Experts of a small language model.
Experts: 176 squared ReLU neurons an expert, 4 picks a token, a softmax router.
Below are experts of layer 8 (counted from 0) of a mixture-of-experts language model. Rows are named router (the router's row for the expert) and show model dimensions 240-319. Each number is 128 + 32 x the weight over its row's rms, rounded and kept within 0 to 255. Numbers have three digits each.
After each expert's rows: a language model's description of what the expert responds to. This comes from a sample of Wikipedia text that the model never trained on.

# expert 48
router:113122091137108142098130107107155178161156103093153083106131139115099131207125144149112133192085132073113127160115121127180118081109144171085149126096072130173165127129126129099134110152127182149088176179101184099064176136130130136091136143
It responds to: Middle syllables of long Latin-derived words in medical, scientific or general prose, e.g. purinergic, urinary, dispositions, coronavirus, evasion, treatment.

# expert 11
router:132107161127106144118090151149136150127110116171116086147100185087160135183105134104080201135150158119114121120136131095155157093129124113070132185148088114145146125130087139088087113128191144113154158120120069057159149197127207114110165126
It responds to: Word pieces and symbols in scientific, medical and LaTeX text, such as rep(lacement), prote(in), backslashes, braces, parentheses and mm units.

# expert 16
router:175158111154145116135134128138159125163132128146085163115091150089108141108146178061136128132092126109091074110108144166175126089088083115043180102181179086167096073136090134186095124155164149140140105100123125176053136145172126195189156075
It responds to: Capitalized words in chart, award and election tables, such as Racing, Actor, Music, Albums, Top 100, Republican, plus some noun suffixes like -ation.

# expert 57
router:145141094148140117087149132131137177154147083144114134106177082084208095178134103140114066122173146169176128149121161192156139096180168153135141127077079133087106136140132131119159110095138137138094120136212149145124156132082115129079151128
It responds to: Opening fragments of longer words like st-, co-, dec-, rec-, rest-, dam-, as in st-opped, st-ores, R-est-oration, viol-ence.

# expert 20
router:121160142106132153116142072111086100161091132099096125082085171112145141081142141107132060125150105107143103083067118134126176098128132077167196057142098096147106118136177111118129160134157124107177100150126097120143106112108174150112088125
It responds to: Capital E starting words, often after a pipe or colon (Event, Earthquakes), and header cells in Markdown tables such as Party, Year, Country.

# expert 46
router:120160147106102141080145138164069124143147108120090137094077162216052090144137134166064103095095154137129158090118133082152109109111075155111168112152154151119164121112123139096140134093104135110162140124116097107152107203189128107096117139
It responds to: Line breaks ending list items in infoboxes and taxoboxes, table cell separators, separator rows and section headings like ==See also==.

# expert 21
router:126115079102145115079156128138150177109111143153113134180173057108089136140075124167135158201142127155137114104172116100130129132098195114119103128087082118173110132164129110159122141089110152081115126128176178064113199121179101082111153147
It responds to: Word-initial stems later completed by -ing or -ed, and compass words, such as fl-ow, fl-anked, ref-, kill-ed, north, west.

# expert 60
router:156104148183101128155178142154118088107181081178094139113121066145144096133116130136130094140187138137094093111152163109126135119114120143120101101161101148123171074097187164079161149126126107146140133159130124090107124126165163107119174105
It responds to: The articles a and an, often joined with a preposition or verb, as in as a, is a, in a, of a, plus his.

# expert 8
router:169122129092134138172101182116122166103083132129120129128123084099166138113131124102125179125162122062092156105131146096090098119132106110081079055114125090084201102157102133090183148159105126133128099151173162138132100127162138150170156139
It responds to: Determiners opening a sentence or phrase, such as The, This, these, the same, plus word-initial Al/al pieces like Along, aluminum, Alzheimer.

# expert 9
router:115134126150112098119127184145088111138153124188083101135106056132099137101118113082146093126174176140110107128100128112142127138161144163197126151156096099088099142209121158146133111131117183129093166122146146065142129088129082101107130088
It responds to: Past participles and -ed endings after was, is, to be, or can be in passive clauses, such as used, found, announced, award-ed.

# expert 43
router:136101142112145078173099149111142107099167165115168167117095084118076125142111086100112164126155094125093122148119160112176130146124158099144122152085167119111117097058152153133120087135112138103128137131143122132089171226112138142088070083
It responds to: Whole numbers used as day-of-month, counts, volumes or addresses in prose, e.g. "on 24 November", "game 7", "four brigades".

# expert 5
router:134171091118120098067121123108137084119135130150108139053118183164166172097201144139117116105157126112143149115142096124095164187173142141123154107075104120100121180151103154140051142121136128129099129093177089191115092085061134118141127168
It responds to: Single capital letters, mostly H, L, P, M, that begin proper names after line breaks, list dashes or table bars, such as Hamilton, Hong Kong, Hideo.

# expert 7
router:084173135191115157158053187115123096165095146096102140139123161121136178136126129124139147103127078147073133213107119133119155132186063118164129102116132201190110148100097152124105153084108145153113146140169096108122141097072157142182153176
It responds to: Early word pieces of proper names, mostly places, often just after an initial capital or after in, of, comma, e.g. K-a-ifu, J-a-ipur, D-ar-win, "of B".

# expert 24
router:108110137185118180158093114156101037093134090154143165130162121107125103126176132125106113068040156152096115096072120102167111120184132154075120134101174167161124103135086135140162121100120125113127107142130074164183089109117116166098150104
It responds to: Byte pieces of Thai, Arabic, Cyrillic and Japanese script, plus endings of place names and ages in tables and death lists, e.g. Calgary, Wellington, 71.

# expert 53
router:122162090130143174119133053102152177166104158186097085117164095139148146118068135092144120197132152133182152172105067107125106110148174131165100112135128168178124172179105145114100062123200121171093121130165146123089136092118120089119102142
It responds to: Verbs after to, would, can or will, and endings such as ing, ed, ation, as in call, shape, release, worked, reducing.

# expert 15
router:129209097173131122156083115150098127179103128141116147051075138130112126126115101100084151105050131120167160190145067145141127156136096132121111167079119149131068067134162098187118173088056083181142125174118158165156132112166162191128233142
It responds to: Second words or endings of proper names for schools, towns and venues, such as University, College, Stadium, Kings-bridge, York-shire.

# expert 13
router:106151121104165107149141162175186059111147126120100121140106098106064127156105149094149141121087110116175132120142094148162150148143112090118139101210164098138180138072163153148128123172118097101146097164116085155153120112062132167138120086
It responds to: Opening cell of table rows, mostly row or episode numbers after "| ", plus month names and football position cells, e.g. "| 67 |", "| MF", "On March".

# expert 12
router:115122190129142094108125130145093085116114149091176155073124190092075184150144091134123100103108156174191125105121149142095151162152188103184133113125097128136085077116180149095141133135192131114093161133142129191126034137165172091140140147
It responds to: Capital or lowercase W tokens, mostly win markers in form strings and award tables ("; W", "| Won"), plus table separator rows.

# expert 50
router:092113121093155159122086076102124094158149070104115125154140154139190150127169144179156135126087110095098135161129143154124086111188060161162082131128202116158149116093108117107073117106105160124071094126146138165094120084098163090104158179
It responds to: Inner syllables and initial letters of non-English place and personal names, especially Spanish, Slavic and Greek, such as Costa, Coyhaique, Patras, accented letters ñ, č.

# expert 22
router:122145107144156153141080114080098157126125135136103132135151097089095158183124084200163112161139092168120133206116131145208143179168172144139155114152101162123125146151138137174105122092176114127140183145093198114099116100099152146111109212
It responds to: Early subword pieces of longer words, often titles, such as ch in Chancellor, col, reg, hon, Brig, Tre-as-urer.

# expert 37
router:137074199109097060113111136069139147093101146145170139144089114158116110101120171105126155154147157163063056091174145129186144084070141155136189117152146145133111091106161145117115097137114135096101126169097122075180088158119177145131112069
It responds to: Digits after a decimal point and percent or unit tokens in statistics, e.g. 25.40%, 12.67 yards, .547, km, cm, lb.

# expert 45
router:094059163186144146109130166172123115119129105109144097092119128141143125129146156143155150108206128098135117119114160111120145096181171144182137171100165163082103101169161124204086096137091139158121167123114150039163139153133097086179111083
It responds to: Forms of be, such as was, were, is, being, following a subject, often a person's name, before participles like buried or captured.

# expert 14
router:159100108120156178143173164060057179159145135156099135164094118171088108072132139138101083133185101108147107171115196141101122090091097101127110069073061159107174140114184144144171171110110157087073106112164196133070181127166070123116131107
It responds to: Line breaks before infobox fields like Occupation, Genre, Succeeded by; also el- in eldest, plus under, top, President, king, family.

# expert 36
router:163089082140196181108147126136112089131112121149125125114132095100172116116183073107163075160108153140180184073128150130067146122121091123077059214103056091149101141132084155143122165125105101178124142140166164100157154091073128087176150128
It responds to: Middle pieces of words after a first letter, mostly in song, album and film titles or names, e.g. Giggle, Beatles, couple, grossed.

# expert 47
router:170118131135145109121185117141143104135148120085117130158154142093221114194130141111103118090131089059085110087129174086069161077065100105180144085086156172140146117110158148139107148157089165120101135150163138083161168166171126169138110068
It responds to: Defining and classifying words such as is, are, term, part, form, and digits inside coordinate figures like 46.53583°E.

# expert 61
router:035096065091145167138101090165086146098067091122167135143150169115155097083184147143140173117149148135154092157106141072107164085158101140109061109126167117159111125167133118119088130103100137106102163155118162140161148092088142088152176119
It responds to: Inner syllables and accented letters of non-English names, often Arabic, Turkic or Slavic, e.g. Al-iyev, Moham-mad, N-ur-iyev, š, č.

# expert 55
router:107107115172109109084162081153113163126106129134149092142142113084096085054095116167174120174185163115159161199136080141083123182144193141160136122088143161101126104162185079125074161071151122153106165109137110104133106081059125080135155168
It responds to: Pronouns he, she, they, who starting clauses in plot or biography prose, plus following verbs or modals, e.g. "she decides she will".

# expert 23
router:104069083107141123169117123126114086150192114184102098111130117156152112150153079143162104105140141148076096143143177119189110103131129178139181145112118100115071056147109170146145149141111134151105120145125114117083182157133139081093083066
It responds to: The leading 2 or 1 of years like 2010 or 1996, plus superlative and ordinal words such as most, largest, first, past, best.

# expert 3
router:107135095189124075121090161125126141111127103123078136142187196188143169067115141158111123110182119123108144115049118131134095191074196114113127180148114114068113155184148167117099084113110103096144140162177039137159143183123163083130121154
It responds to: First piece of words starting with m or M, often after a line break or comma, such as m-arginal, M-esoamerica, M-ultiple, Grand-m-other.

# expert 63
router:076080112092102132114097135137109101093140144153168156159101129118138117043165146156113152162122142147176118163099143075102159082152103132133075121113145103180110121166145184106083115093137075148142130124057130143126140071099086169097136160
It responds to: First names and their word pieces in lists, credits and tables, such as John, David, Robert, Hélè-ne, Ric-ardo, Natal-ia.

# expert 2
router:127068071103143170118140166188153105104176134098130111180116160091159157154134104090136131083141121162111115109138125091110122110135123081149125131148134101107184138123157147074135199138115164151103094134129084160140088205184141136093155100
It responds to: Final pieces of Latin genus names in species lists and taxonomy infoboxes, such as Ceutorhynch-us, Nebal-ia; also species, genus, of the, adjective endings like -al.

# expert 39
router:102155160067113099124111106084108122144143140181066145099161183072099130059119160071114115135157094090145121121098124140131113152099076087138163098160135148135074133119146113076129179103120111126157119150195131118188069069102120081135078110
It responds to: Line breaks, pipes and separator rows in tables, plus football roster codes like ENG, MF, DF and FC.

# expert 38
router:120144068177087163192193143121086168155115122104136116175100129174165115164090108100154072143155190105153114091180119112108122094108129137110160094117183134118140109067151113098148160104118137097100081111123087113100116171180124131095100083
It responds to: Blank lines and labels between infobox blocks, such as Personal details, Career information, Scientific classification, Senior career, bullet markers and coordinate symbols.

# expert 33
router:090130165125128087211133138119132077131156097093109121110122097181072161191143120115122194145128084120162118100169165160158123151187108159175086134102156157144094134117120158170147157137112068095083119137168105161072188180104125090145128117
It responds to: First digit of years after month names or from, month names followed by a day, and date fields like Launched: 29 September 1993.

# expert 52
router:128066138103131079111108165140167138132142184120150117085162125155115146103102065153092138030102090152153187141061132154131098107097145131174167221156119186146131109070152135104196126178117108161099117133136150096109179157104154145174148108
It responds to: The last three digits of years after a leading 1 or 2, such as 2-021 and 1-974, plus backslashes in math markup.

# expert 0
router:164139085084095165103128095140078109103133098089090105143105079155163140142118171094114103107133119149120097128093100152094152119182186113182110149107115108187114158140137105114081177098143090132134155101123158135101191152171154141096102134
It responds to: Markup and symbol tokens such as braces, backslashes, underscores and quote marks in IPA, LaTeX formulas and French or accented text, e.g. /fr/, $y, d’.

# expert 56
router:176161135149144106140131059114127149127116181128190108115169013125118122134124156078148110154153177134120137184148091145172129169175123167138106154084157113156131145143127136079060070095141148125128119134164162067154168091144117125160093078
It responds to: Main verbs after a subject in biographical narrative, such as had, has, wrote, showed, noted, and number words like two, several.

# expert 41
router:111149168147179176108079105107128161139146105139125178131103108129098110123144114119109169111130142105110141150162103106161140194136155092063126136139065158124056121145096088122142183062116155175169142150111155171169156106144142164125130139
It responds to: Word pieces in sports and professional wrestling text, such as league abbreviations (MLB, NXT, LPL), Play, championship, tri, and show names like Raw.

# expert 34
router:164087093135139154119113137147109161172117129087113146160096120091107128160143092170120170099073145117073142169121141079140112087088156123131077147175087152147184086101124102236156133088178150141131121117136147170085086153163121133130149074
It responds to: Noun endings and common nouns that close a phrase, often plurals or -ation/-ions words, such as organizations, children, school, students.

# expert 42
router:135132081055158138097163113055141148148182105100061173141110140104123104112129144045119061106148084118139141125136146101132105169098119130164140093210148083162164092146114153107141130131094148158161156100108098115127219118118097071111074095
It responds to: Words about releases and credits, such as pre in premiere or premise, album, film, song, directed by, producer, and dashes in personnel lists.

# expert 26
router:169174135185091123131130141145143174124101108070109137158130117184076144062075166179113140083151107139088134119119114127126105148124199087157169096159124160103117110149135129087187143125147092095164120093128128133100105091162111163138083124
It responds to: Double line breaks ending paragraphs or lead sentences, and == / === heading markers, plus opening quotation marks after colons or pipes.

# expert 1
router:077097116141143084124068127157135095132178152077160121117141158147088152069180149108134116127122133141126127138076075101092153196121088135132147135182107115130138191120175140082096148109133087083159146072133053092110077029130116134181124213
It responds to: Single capital letter starting a personal name after a comma, pipe or colon in lists and tables, e.g. ", T"ina, "| T"revor, ": V"ivien.

# expert 51
router:075123132086164118140083131118062166126126143155140147167155115127159142183126088124150174079183111177103135197075139156162101158048088140130133089125155129167114188150164107093129097125105128143177201105096147117115124186176149108118173086
It responds to: Adjectives and stems about society, politics, nationality and religion after of or for, such as political, social, Jewish, Abor-iginal, American.

# expert 59
router:118076121111099157166190167150108163153119168157124161159188152074083103115142064136177185142149108107135172116138073076122131186093197111156096083098172189174113101126123103060127119116174166174187156127081160051141144182101129064118119145
It responds to: Prepositions and linking words, mostly to, of, from, by, between, as in left to right, endemic to the, to Herzliya.

# expert 40
router:160120167179128115113073134165195116106126117154130101132116183199140126149072153142094064136122089171118124115164145167187136126126168151167167088160129084085124128163163086135154132113161063172193118153116164118144128098118132138090162133
It responds to: Full stops closing sentences, often merged with the word ending, such as ed., ing., ".", as well as paragraph breaks after them.

# expert 18
router:098128095136090092122119136187166127087120124144119065072157134081192162114088182089055154043068112113184113062089089114141159098077178128099121189117158141157097085100146081143142162149132108138147085147095083185150125117087151149144135112
It responds to: Digits and word-final name pieces inside table cells, e.g. standings numbers, lap times, coordinates, discoverer surnames, cities in racing and asteroid lists.

# expert 4
router:192105072141204116192135174152141150132180136119136142136091072102104149144082169106140110168147105132107140147088132114118115196070147135150083145144145134111170089064142115113112042066115043130123107143097170111120101156158139155105114101
It responds to: Tokens just before a new clause or verb, such as relative pronouns, subject pronouns and sentence-opening nouns: ", which", who, He, It.

# expert 6
router:179159146108092192147119084091086110112121166170141178076133101097114155128143093068105101103115179084116102106154165148061103108145096101060137087127180129143089160138077150095173135117117146101151176153106150165123153115149150207149085089
It responds to: Table pipes and capitalized name starts in sports and results tables and lists, such as New, Cup, Best, Champions, Total, Competition.

# expert 58
router:099083157143092093113121113151114067131106115179105146157065112105120137150112171128163150149100142109176095079166178133153152119076143109096143103129088071188152056076088134178103121175160147147074078144123103154098036198171105141138111107
It responds to: Separators and punctuation between numbers in data tables, such as pipes before vote percentages, opening brackets before °F values, and coordinate symbols.

# expert 31
router:178122180140076083172141156115194126153161150127142135115147134061121139126171169157125141154074121084130173134174146174132152108122113115134165116146139108164046074102151158133181109113135173094076148144169079170153165197083156133176107112
It responds to: Pipes and separators between numeric cells in sports and statistics tables, plus dashes in scores and coordinate symbols, e.g. "0 | 0", "6–4".

# expert 19
router:106134146178151129146124122142112146123127145179093133154197109103160151133078079111127214043124067135166140119148114137124148179086067080068119100087094168164126080131047100096149159120110137167145145132056139135142154160190159132124114051
It responds to: Articles in the phrases "in the", "of the", "to the", "at the", and "The" before proper names, plus the word piece that starts such a name.

# expert 35
router:149142119114119132119112197161088147124188083169176143134120139081139132133078111124128122155078097150159109121101143144088127081112153118200103088115159148155123152071156126105105126119114104178147152151061154056148132161109150124106103196
It responds to: Conjunctions and list punctuation joining words or clauses, such as and, or, but, &, commas and semicolons, often right after plural nouns.